Experts of a small language model.
Experts: 48 experts in each of 11 layers, 64 SwiGLU neurons an expert, 3 picks a token.
Training: a variant of SOAP for the experts, 466M tokens.
Below are experts of layer 8 (counted from 0) of a mixture-of-experts language model. Rows are named down (a neuron's output weights, with its number) and show model dimensions 0-95. Each number is 200 + 20 x the weight over its row's rms, rounded and kept within 0 to 999.
Before each expert's rows: a language model's description of what the expert responds to. This comes from a sample of Wikipedia text that the model never trained on.

# expert 24
Main verbs and participles after be or to, such as used, known, located, described as, made, and ing-forms.
down0,241,201,197,176,187,244,210,187,206,218,184,187,210,284,161,201,196,210,202,208,211,188,201,203,206,205,180,165,207,211,223,211,221,216,189,197,170,175,191,216,241,177,218,193,198,170,188,196,174,218,177,217,177,184,194,184,173,217,189,220,212,205,208,225,203,180,189,187,201,166,167,214,168,184,221,202,197,181,180,208,211,166,184,201,200,228,204,199,172,195,205,200,188,222,190,190
down1,205,233,209,230,194,199,184,229,204,185,184,194,206,190,171,180,193,198,210,204,189,222,194,226,202,182,166,171,231,195,217,195,183,215,182,244,165,183,200,216,191,194,212,205,208,211,182,183,189,231,192,189,193,202,193,170,237,218,199,206,166,236,191,217,160,195,173,204,206,193,178,151,188,151,220,196,194,189,181,226,212,200,206,181,191,205,194,178,192,177,186,199,233,166,174,163
down2,173,206,203,230,165,198,226,204,212,180,240,157,194,187,209,211,170,193,225,202,206,197,201,193,241,203,227,189,205,204,226,257,182,198,187,197,199,208,201,180,214,167,174,206,159,201,241,189,203,194,221,184,207,201,235,232,199,206,194,190,175,198,189,228,171,209,235,229,208,228,210,185,199,199,190,210,229,213,190,184,196,174,191,208,200,201,186,179,177,221,168,174,178,183,213,216

# expert 47
Place and country names ending infobox or table entries, such as U.S., United States, New Jersey, plus Born: and Country: labels.
down0,195,219,211,217,201,171,190,208,167,172,210,167,185,180,198,207,164,164,211,186,215,217,197,196,166,159,202,192,243,241,212,188,209,197,219,188,187,191,226,202,176,223,186,220,186,186,210,167,198,199,195,158,254,222,185,176,193,209,187,214,170,196,179,199,198,189,212,158,204,160,191,186,212,220,194,213,207,191,210,215,194,225,187,173,186,202,181,164,208,202,179,177,187,188,211,188
down1,207,234,209,201,226,169,201,211,202,168,218,176,194,198,196,215,227,174,221,204,178,213,239,206,190,202,183,202,193,184,209,203,210,208,203,180,182,185,185,200,161,214,177,188,184,168,192,217,221,197,203,184,204,204,203,171,236,180,198,200,172,160,188,198,194,160,178,206,217,213,192,197,218,255,205,193,223,208,218,197,202,208,184,158,186,166,214,219,217,162,249,180,167,200,199,216
down2,206,185,184,215,176,196,213,170,207,186,191,218,213,220,198,186,197,196,169,211,194,157,218,224,180,242,246,216,216,204,185,218,196,203,204,236,189,221,230,218,221,199,205,198,190,188,252,198,185,205,192,226,243,200,210,207,191,198,181,197,204,185,174,235,201,244,167,203,193,230,223,219,188,202,223,239,205,162,212,191,204,217,183,197,216,202,189,180,165,199,207,187,195,206,238,206

# expert 22
Tokens opening a phrase after verbs or conjunctions, mostly a and an, plus opening quotes or parentheses with a first letter, like (th, "h.
down0,215,222,204,204,216,182,181,212,206,187,225,193,198,189,177,170,159,224,192,233,199,204,220,181,202,203,199,230,204,167,205,218,224,174,188,205,213,203,222,176,220,223,187,182,205,222,180,196,142,216,216,185,203,199,204,210,197,210,212,196,199,222,222,198,196,177,234,240,180,197,238,193,215,188,215,235,226,211,223,201,220,199,182,251,184,157,214,202,174,197,191,211,211,159,182,193
down1,210,167,188,208,213,167,209,185,216,192,212,222,214,208,199,220,210,191,247,219,201,197,254,188,180,186,232,201,181,202,205,189,215,220,174,174,205,225,209,187,199,204,179,153,196,187,172,212,233,175,211,215,175,187,223,201,207,195,199,223,156,211,216,190,187,212,191,173,206,204,225,211,187,220,206,223,212,244,226,221,171,171,201,220,210,203,235,193,213,192,201,231,201,215,204,243
down2,213,186,192,202,204,165,171,201,205,204,207,216,200,191,224,155,188,190,176,181,227,204,180,211,204,235,200,205,209,168,200,185,214,243,198,228,209,184,209,189,185,204,199,240,178,183,190,193,186,209,215,211,198,213,188,185,181,184,223,147,201,198,171,178,208,205,217,240,201,185,191,250,174,180,178,147,198,186,185,214,209,225,178,210,193,219,219,215,215,226,184,234,181,186,187,211

# expert 13
Nouns, participles and a/an in film and TV descriptions or infoboxes, such as film directed by, Preceded by, written, Best.
down0,237,189,168,181,189,202,177,184,228,206,200,183,213,200,181,223,219,216,211,219,198,215,193,212,199,189,161,155,212,243,173,193,199,213,239,181,215,202,222,172,192,228,218,219,219,191,197,198,194,211,164,183,204,201,213,169,226,205,196,234,217,193,220,197,197,211,182,170,227,213,191,189,190,199,179,157,240,206,186,223,187,182,189,230,174,225,161,184,216,207,192,229,194,208,187,186
down1,179,223,191,213,208,223,201,202,190,190,185,196,192,174,225,164,204,208,185,189,164,194,200,188,176,177,232,252,205,216,185,203,161,210,174,202,229,208,215,203,236,180,216,175,204,181,209,209,197,179,180,212,197,214,168,187,184,231,207,245,220,223,192,197,201,205,239,188,191,208,211,195,238,209,145,201,199,204,213,217,197,209,180,226,238,200,182,174,184,216,213,181,220,184,201,177
down2,217,154,214,194,212,199,217,194,157,204,230,202,211,203,194,159,193,211,184,234,179,197,182,190,213,164,219,186,179,193,186,216,199,189,183,231,202,197,189,179,165,208,194,148,191,204,199,194,162,177,175,211,201,181,169,235,232,209,226,175,193,220,180,192,203,213,194,243,232,193,211,205,197,193,203,175,210,246,184,180,203,199,204,203,195,207,232,186,202,223,184,193,165,190,204,184

# expert 36
Dashes, pipes and line breaks opening list items, table rows or sections, such as - Elevation, | at a row start, and blank lines before headings.
down0,199,195,167,231,174,187,171,158,190,196,199,195,208,188,187,238,205,214,222,199,166,168,175,223,212,218,187,228,194,167,189,191,146,191,197,199,167,176,216,202,200,208,209,208,207,199,220,210,195,182,227,247,226,201,180,193,174,175,212,158,179,221,174,186,190,210,183,225,194,170,208,169,167,209,235,213,214,197,208,167,212,187,193,184,207,204,188,189,201,197,191,194,213,197,231,205
down1,175,197,181,216,196,186,194,174,214,210,211,172,166,219,215,202,175,204,197,239,205,196,192,224,184,204,187,193,149,211,216,209,167,208,183,213,194,190,203,194,218,204,177,184,213,198,198,174,204,165,225,218,191,163,204,235,174,206,178,246,191,148,188,190,171,205,201,219,218,229,170,239,176,203,186,198,182,208,175,168,184,206,230,194,216,214,172,224,195,183,226,195,208,195,208,205
down2,204,197,199,173,216,207,197,204,238,168,229,202,215,192,225,187,191,199,188,202,187,189,233,174,198,190,195,188,220,202,218,191,210,171,212,199,190,204,205,197,228,195,188,175,198,208,202,194,214,206,248,226,204,222,171,223,218,163,188,196,216,197,204,221,217,240,259,196,185,221,169,181,169,216,240,221,227,205,221,197,221,192,196,219,189,194,161,202,191,236,209,155,205,226,214,193

# expert 8
Adjectives and nouns inside names of organizations and institutions, such as National, University, local, public, and of in Board of.
down4,246,206,194,201,199,218,212,200,202,180,175,230,200,211,205,226,190,234,192,209,162,207,216,240,186,209,169,221,172,156,197,207,179,212,181,153,178,199,199,192,245,187,218,162,200,203,176,189,161,217,200,176,149,222,225,190,190,181,208,230,185,185,198,186,228,162,204,193,195,197,196,200,160,210,207,207,201,179,213,200,190,174,221,213,195,188,199,207,200,188,195,204,196,223,206,190
down5,156,217,204,200,197,168,166,192,194,170,183,180,222,233,240,206,207,206,188,193,187,229,231,233,198,181,207,205,201,169,193,172,200,188,229,188,192,213,202,222,209,226,187,248,222,220,214,226,196,183,206,185,192,195,197,186,186,211,234,207,209,221,193,204,196,203,194,163,217,226,197,196,187,217,234,174,181,193,203,218,184,208,250,189,190,171,182,202,216,186,181,161,232,219,195,205
down6,171,215,224,180,198,216,199,176,187,189,246,198,259,199,196,197,194,218,206,227,161,213,239,204,199,192,183,209,198,217,252,195,195,208,183,167,193,231,175,223,228,185,203,177,215,144,203,210,201,211,184,167,204,199,212,192,208,168,192,194,234,193,226,208,222,216,218,201,190,225,184,199,169,199,192,206,197,227,176,201,182,213,225,200,194,198,210,206,193,177,205,225,179,213,172,196

# expert 17
Determiners, possessives and numbers before a noun, such as a, his, their, first, two, one son.
down0,184,171,190,188,175,181,207,201,204,157,210,169,202,175,198,216,196,209,185,221,199,217,197,192,223,213,209,193,253,232,199,186,198,181,196,191,185,193,218,197,196,170,156,188,222,176,216,216,211,234,199,177,188,241,195,191,198,207,208,184,195,190,216,212,202,174,195,224,178,175,238,191,242,223,212,212,212,211,178,218,217,259,214,203,201,199,194,227,221,202,170,167,171,198,182,204
down1,202,247,178,222,198,191,171,220,215,243,213,227,194,192,221,196,202,164,220,190,194,218,185,182,181,162,184,205,210,220,220,218,201,208,204,230,218,217,208,181,181,208,221,216,167,208,226,199,233,218,176,182,212,167,201,235,193,196,197,167,216,192,216,183,228,209,220,166,157,209,172,192,181,193,198,181,160,196,213,169,199,175,210,220,200,210,182,215,208,214,178,202,231,187,185,205
down2,181,203,173,183,231,171,193,203,200,173,205,205,203,225,209,241,185,198,198,199,153,211,220,172,203,190,204,234,202,168,232,201,223,210,205,183,195,189,181,207,214,216,192,191,211,183,243,194,230,209,228,188,195,207,197,205,215,205,156,171,226,188,200,202,214,241,201,200,211,213,228,194,198,180,223,223,186,217,187,147,182,222,168,240,201,211,242,187,200,194,172,209,200,190,207,194

# expert 27
Single capital letters starting a split name or word, such as W in Wise, L in O'Leary, R in Routledge.
down0,212,187,200,190,212,234,185,177,184,181,195,213,168,215,208,151,215,181,190,207,187,168,187,178,195,210,199,206,198,200,223,248,195,222,185,231,216,182,194,162,203,176,199,202,194,200,198,178,215,176,176,231,196,183,214,213,140,177,196,205,183,190,171,199,231,225,207,212,206,209,218,211,198,201,184,221,181,216,208,198,181,213,218,210,214,162,192,134,182,174,194,214,204,203,216,187
down1,197,193,219,241,190,229,198,190,191,214,202,174,200,213,201,213,210,235,190,224,198,197,236,169,188,201,225,175,177,214,227,208,189,198,171,178,225,192,230,223,143,194,192,184,217,202,198,173,184,231,182,165,178,182,184,200,218,193,222,204,218,202,206,188,241,224,182,206,197,192,217,181,203,222,186,209,198,182,208,198,202,174,227,205,189,254,181,194,185,170,166,184,187,186,190,170
down2,161,214,198,218,179,228,183,213,154,222,203,209,187,206,197,175,220,196,180,183,188,213,210,173,197,211,216,164,218,203,215,175,206,165,197,185,185,171,187,208,256,210,225,206,204,204,163,206,145,221,171,211,200,196,179,207,196,235,186,221,219,208,200,188,204,207,216,201,197,229,172,199,166,189,208,217,184,190,160,200,187,217,190,205,219,252,197,183,188,187,189,198,205,203,181,215

# expert 14
Head nouns of proper names for institutions, wars, leagues and places, such as War in World War II, University, League, Region.
down4,181,185,202,199,182,176,188,184,218,206,220,170,208,218,189,181,203,241,177,228,198,177,182,195,164,217,227,161,205,191,211,167,209,206,197,200,190,185,184,219,145,198,178,249,205,219,162,193,175,191,192,205,181,210,213,193,220,175,187,197,171,209,206,219,182,214,169,210,177,189,225,185,210,175,179,197,206,234,222,234,188,177,195,239,213,197,222,177,204,204,191,186,198,198,181,232
down5,198,208,205,200,234,204,190,178,211,219,160,168,202,160,177,197,208,202,204,203,211,167,205,212,210,198,172,186,192,221,215,182,176,198,212,182,196,196,215,194,244,176,223,198,210,206,206,198,198,216,231,167,167,242,217,181,176,175,215,225,227,187,208,181,176,186,185,213,221,221,189,214,211,204,166,216,179,182,215,235,180,200,218,230,228,149,176,189,181,201,195,176,230,214,205,202
down6,189,159,183,177,207,189,197,188,175,204,198,216,202,190,183,206,188,208,206,196,190,191,167,200,241,202,206,197,176,224,211,215,193,231,185,234,168,215,168,220,205,187,208,173,212,209,178,193,187,228,224,180,189,176,249,227,208,210,198,220,216,156,199,167,211,202,209,215,206,244,174,227,203,207,220,178,162,245,191,182,186,193,229,200,195,182,188,230,198,204,190,210,219,212,218,229

# expert 0
Pronouns and subject nouns near the start of a clause, such as it, These, energy, plus the and table pipes in prose and lists.
down0,190,158,183,200,231,182,206,193,198,208,223,243,208,171,211,202,203,204,187,209,175,213,180,159,203,217,217,195,211,173,194,229,209,198,167,228,223,170,210,214,206,218,201,191,225,200,153,195,216,228,200,195,211,225,191,190,199,168,212,222,174,192,199,202,229,180,210,198,191,197,208,225,187,184,212,207,196,217,149,194,187,204,211,149,220,228,222,187,222,206,229,228,174,225,182,220
down1,173,133,172,188,194,193,213,199,215,220,205,189,205,175,189,238,202,185,208,198,210,194,178,235,237,222,184,174,198,187,175,222,195,186,194,249,180,232,230,202,159,190,207,207,202,206,201,204,202,203,226,220,247,198,211,219,201,207,204,240,187,193,181,210,202,200,205,197,199,208,201,207,183,230,231,195,181,212,210,165,197,209,172,199,221,171,227,183,178,216,197,216,176,199,216,226
down2,191,200,187,227,200,197,243,228,193,209,199,184,172,210,213,233,194,173,208,174,207,196,187,194,194,193,183,217,234,217,206,155,185,206,216,209,196,179,233,185,227,253,211,170,187,176,194,215,209,163,191,203,202,212,224,183,157,188,212,203,185,208,219,205,220,231,217,236,173,218,206,181,179,188,230,193,231,199,224,170,199,224,217,219,196,200,227,186,215,218,181,214,214,200,170,212

# expert 40
Prepositions following a verb, noun or number, such as in, of, on, over the years, during, through, from.
down0,212,164,161,238,179,173,182,204,172,175,201,171,190,211,224,238,175,226,192,187,188,202,183,210,195,183,181,192,233,195,213,206,168,195,182,202,197,179,228,206,186,211,185,153,235,195,169,216,194,221,180,203,195,189,211,224,219,195,227,196,180,232,210,195,195,186,213,191,215,163,201,141,193,204,185,184,195,181,208,178,206,209,185,188,159,188,170,210,200,209,189,199,190,215,181,184
down1,192,218,168,212,231,205,237,173,166,223,191,195,214,220,191,165,210,209,191,200,189,196,204,196,163,185,175,184,188,196,202,159,194,200,216,206,199,214,209,199,171,178,206,222,181,192,216,200,182,185,209,194,198,220,179,164,222,188,217,156,190,215,208,164,182,184,200,180,205,214,200,196,214,194,188,209,213,186,213,218,197,148,191,231,222,143,180,244,216,198,205,182,211,198,163,218
down2,269,198,219,205,222,194,185,189,177,229,170,176,202,203,203,199,200,209,185,193,186,193,202,186,203,207,190,180,195,185,211,166,209,213,180,177,183,194,207,201,183,212,203,200,218,198,188,190,172,231,239,206,192,196,195,209,182,184,204,213,161,210,177,208,209,226,180,180,197,203,170,250,160,159,202,193,186,197,200,187,199,195,184,220,188,226,176,199,198,219,159,160,231,156,193,187

# expert 41
Pipes, dashes, line breaks, headings and field labels that begin lines in infoboxes and tables, such as ==See also, Career, Place of birth.
down0,193,154,205,197,196,172,200,185,201,181,238,181,192,225,187,183,175,174,211,199,182,206,197,201,200,217,220,181,209,153,163,230,210,190,179,219,205,189,231,201,210,193,181,223,214,180,211,175,173,220,200,183,215,166,174,176,259,220,201,202,166,215,199,227,206,221,192,220,196,222,178,184,183,206,183,179,216,177,201,191,185,188,210,232,186,222,183,211,218,162,186,209,216,207,169,191
down1,243,251,220,185,205,219,183,209,212,202,184,199,221,196,207,207,158,199,165,219,202,202,174,202,207,204,200,209,222,195,194,197,192,192,164,213,209,203,209,189,127,181,171,238,207,241,193,201,195,209,202,198,206,218,202,190,197,207,194,208,213,166,211,222,231,199,209,202,202,191,182,223,180,210,219,211,206,186,206,199,239,192,165,223,241,212,177,196,235,187,194,180,194,185,184,165
down2,226,239,180,214,192,176,211,237,186,186,152,235,207,182,194,233,208,199,186,188,206,203,194,205,197,199,174,200,206,213,215,190,199,180,168,188,202,222,228,175,173,224,222,193,212,205,207,186,154,184,190,214,222,149,224,219,161,205,175,178,182,196,175,214,167,179,201,204,194,198,212,174,212,181,215,195,209,225,196,194,199,213,204,180,191,214,175,223,203,178,182,196,238,218,173,169

# expert 16
The and possessive determiners after prepositions, opening noun phrases and proper names, such as of the Royal, his, their, The New Yorker.
down7,198,194,176,229,209,179,174,183,190,205,218,188,196,161,218,214,217,199,197,204,174,195,181,202,213,197,179,247,210,170,209,188,216,232,221,146,181,184,209,217,165,234,209,223,182,196,195,185,221,154,199,221,215,239,191,193,222,170,160,183,169,197,196,188,165,224,213,206,168,210,204,190,179,173,185,201,172,202,199,187,213,213,203,194,189,159,194,202,187,198,196,203,217,185,191,218
down8,204,219,140,216,187,186,214,189,212,210,199,195,246,210,187,170,190,171,151,186,214,200,210,230,241,198,200,186,199,190,215,185,206,181,188,210,200,207,198,190,172,187,156,171,211,196,205,207,182,208,208,192,252,181,198,216,180,177,223,207,193,188,201,199,188,190,208,186,189,207,182,183,194,189,189,205,180,155,183,174,202,176,187,194,197,221,184,212,176,214,249,175,178,195,209,160
down9,227,188,175,209,189,203,192,220,191,219,234,210,223,213,222,174,178,182,205,143,205,210,170,212,202,230,199,211,192,178,192,230,176,201,217,196,201,203,191,201,185,181,157,225,239,199,170,206,210,214,185,188,195,200,190,201,173,197,173,148,226,191,198,201,176,212,188,175,208,220,171,206,206,197,152,185,180,213,179,195,203,192,209,192,206,204,179,181,242,183,186,229,205,234,222,174

# expert 6
Given names and surnames of people and characters, often before 's, was or a comma, such as Jones, Isaac, Bart, Henderson.
down4,213,186,226,212,196,210,177,220,224,188,181,199,198,170,217,180,162,218,213,185,191,196,200,223,182,206,186,160,204,206,196,184,193,205,196,198,210,181,190,218,210,191,186,200,207,191,177,164,184,230,191,214,194,171,199,170,178,222,162,185,196,182,175,238,195,179,180,195,211,181,184,222,195,203,208,189,201,183,219,231,200,226,172,160,226,258,146,203,219,197,174,231,196,216,180,199
down5,219,197,223,182,196,213,184,200,222,198,220,213,218,210,197,208,203,145,215,181,201,198,185,205,193,199,202,190,184,237,188,166,192,203,216,212,268,181,199,221,273,228,200,216,197,217,213,184,201,180,206,222,192,222,201,198,184,201,190,185,212,193,222,188,212,201,213,170,228,196,221,174,210,213,214,166,228,217,228,203,206,195,191,215,226,238,209,174,218,212,210,179,188,200,233,189
down6,219,222,198,208,207,208,146,181,219,218,201,174,178,212,201,216,204,179,232,179,166,201,221,196,189,216,201,212,185,206,204,243,211,252,225,182,231,198,181,204,188,200,176,205,198,182,188,189,199,218,218,203,248,194,190,195,210,213,189,191,161,239,180,190,197,237,211,170,228,227,219,185,203,198,216,231,211,223,204,224,180,221,179,185,201,164,231,181,209,219,199,216,205,208,187,207

# expert 4
Auxiliaries and copulas right after a subject pronoun or relative, such as was, is, have been, plus to and not before verbs.
down4,190,198,195,229,194,192,196,220,199,194,208,219,206,226,204,220,211,233,201,205,182,231,219,220,152,192,193,203,213,220,217,189,193,219,203,227,189,212,185,202,219,247,175,201,252,220,179,194,171,168,181,177,165,221,201,195,235,183,168,218,205,165,229,174,172,182,183,201,191,201,218,200,193,237,202,207,227,202,178,219,166,227,202,214,218,197,232,177,198,180,201,226,203,199,196,187
down5,208,235,228,201,184,191,203,190,202,201,190,186,207,235,211,209,183,184,207,207,208,159,180,175,189,200,199,205,208,208,208,179,177,227,243,190,197,201,180,204,234,195,233,175,193,213,214,158,154,203,143,227,184,217,165,208,171,194,204,193,190,226,186,212,230,206,229,198,204,188,195,196,176,186,220,182,207,211,190,194,228,209,164,232,186,201,174,197,234,206,187,171,224,213,192,216
down6,204,192,222,197,188,224,234,174,221,240,208,175,197,188,236,182,191,200,182,203,213,186,207,237,225,205,227,180,227,188,207,225,191,209,210,197,186,173,200,190,219,161,203,227,174,188,196,207,215,185,216,179,202,181,174,206,180,149,200,221,203,211,230,215,214,177,197,179,222,177,230,210,165,208,181,193,213,185,219,232,211,189,199,201,210,186,209,203,180,238,182,183,184,154,220,167

# expert 10
Conjunctions and list links joining parallel items, mostly and, also or, but, &, until, including, as in national and local.
down4,163,215,202,192,223,205,194,175,227,220,173,217,218,206,191,169,211,209,188,231,194,218,194,206,224,226,201,207,208,180,188,184,176,205,189,196,215,194,199,208,234,206,211,234,188,224,193,231,223,237,243,238,188,185,194,196,164,195,209,180,175,192,197,200,218,235,155,217,187,215,205,240,233,174,199,217,209,217,210,196,183,182,201,201,191,218,167,214,172,174,187,199,222,187,174,234
down5,190,202,171,216,223,208,177,161,185,209,205,175,219,205,196,215,213,181,205,177,192,170,164,199,193,187,159,209,189,185,164,188,202,202,214,251,207,197,196,195,219,182,194,203,181,224,175,196,189,166,212,224,211,200,242,198,208,166,206,188,224,217,191,186,169,224,229,186,203,210,233,217,200,239,223,213,192,209,197,168,169,198,182,185,211,222,258,197,180,185,214,194,193,211,215,210
down6,210,209,201,198,196,191,185,188,220,177,205,202,197,192,213,218,169,190,214,226,217,202,193,206,197,178,226,227,205,191,184,245,205,214,224,218,194,219,187,195,187,192,169,190,172,175,184,205,175,182,199,204,217,186,260,207,166,236,217,196,185,226,186,198,222,188,171,189,176,195,237,193,240,173,204,226,212,201,179,186,184,181,198,224,216,148,195,223,203,194,200,196,224,205,240,240

# expert 20
Words after the giving place, time or order, such as north, opposite, early, same, first, in phrases like on the south side.
down0,232,159,207,211,199,225,214,199,206,173,152,195,209,193,212,196,226,228,182,203,203,202,195,200,176,181,198,165,203,191,214,160,179,192,224,204,218,230,179,193,165,160,212,193,204,191,150,243,214,178,189,199,193,232,181,205,207,192,207,179,175,195,164,218,181,184,181,158,217,192,176,205,210,211,174,183,206,168,201,222,216,223,194,219,198,201,192,210,224,215,201,202,181,203,197,232
down1,200,192,218,244,195,230,230,184,173,242,200,196,174,175,200,149,180,194,222,197,202,185,183,190,214,210,183,190,150,180,204,160,194,190,174,246,184,187,221,213,190,188,202,222,190,197,197,206,159,172,196,229,219,195,189,185,194,203,178,176,195,217,229,175,216,198,186,201,213,189,249,186,195,184,200,217,199,209,215,185,217,185,203,222,222,186,198,210,188,190,193,227,208,165,184,181
down2,186,205,200,184,202,161,186,201,210,192,170,205,223,197,204,182,208,218,204,165,225,182,154,177,217,182,172,217,195,185,227,159,197,202,197,221,171,217,209,212,192,194,201,198,214,198,199,163,195,218,250,225,230,223,179,170,241,198,195,222,194,207,192,193,161,206,204,206,194,171,195,195,231,200,223,229,194,246,202,196,190,241,217,210,198,202,225,209,210,189,185,196,213,215,179,235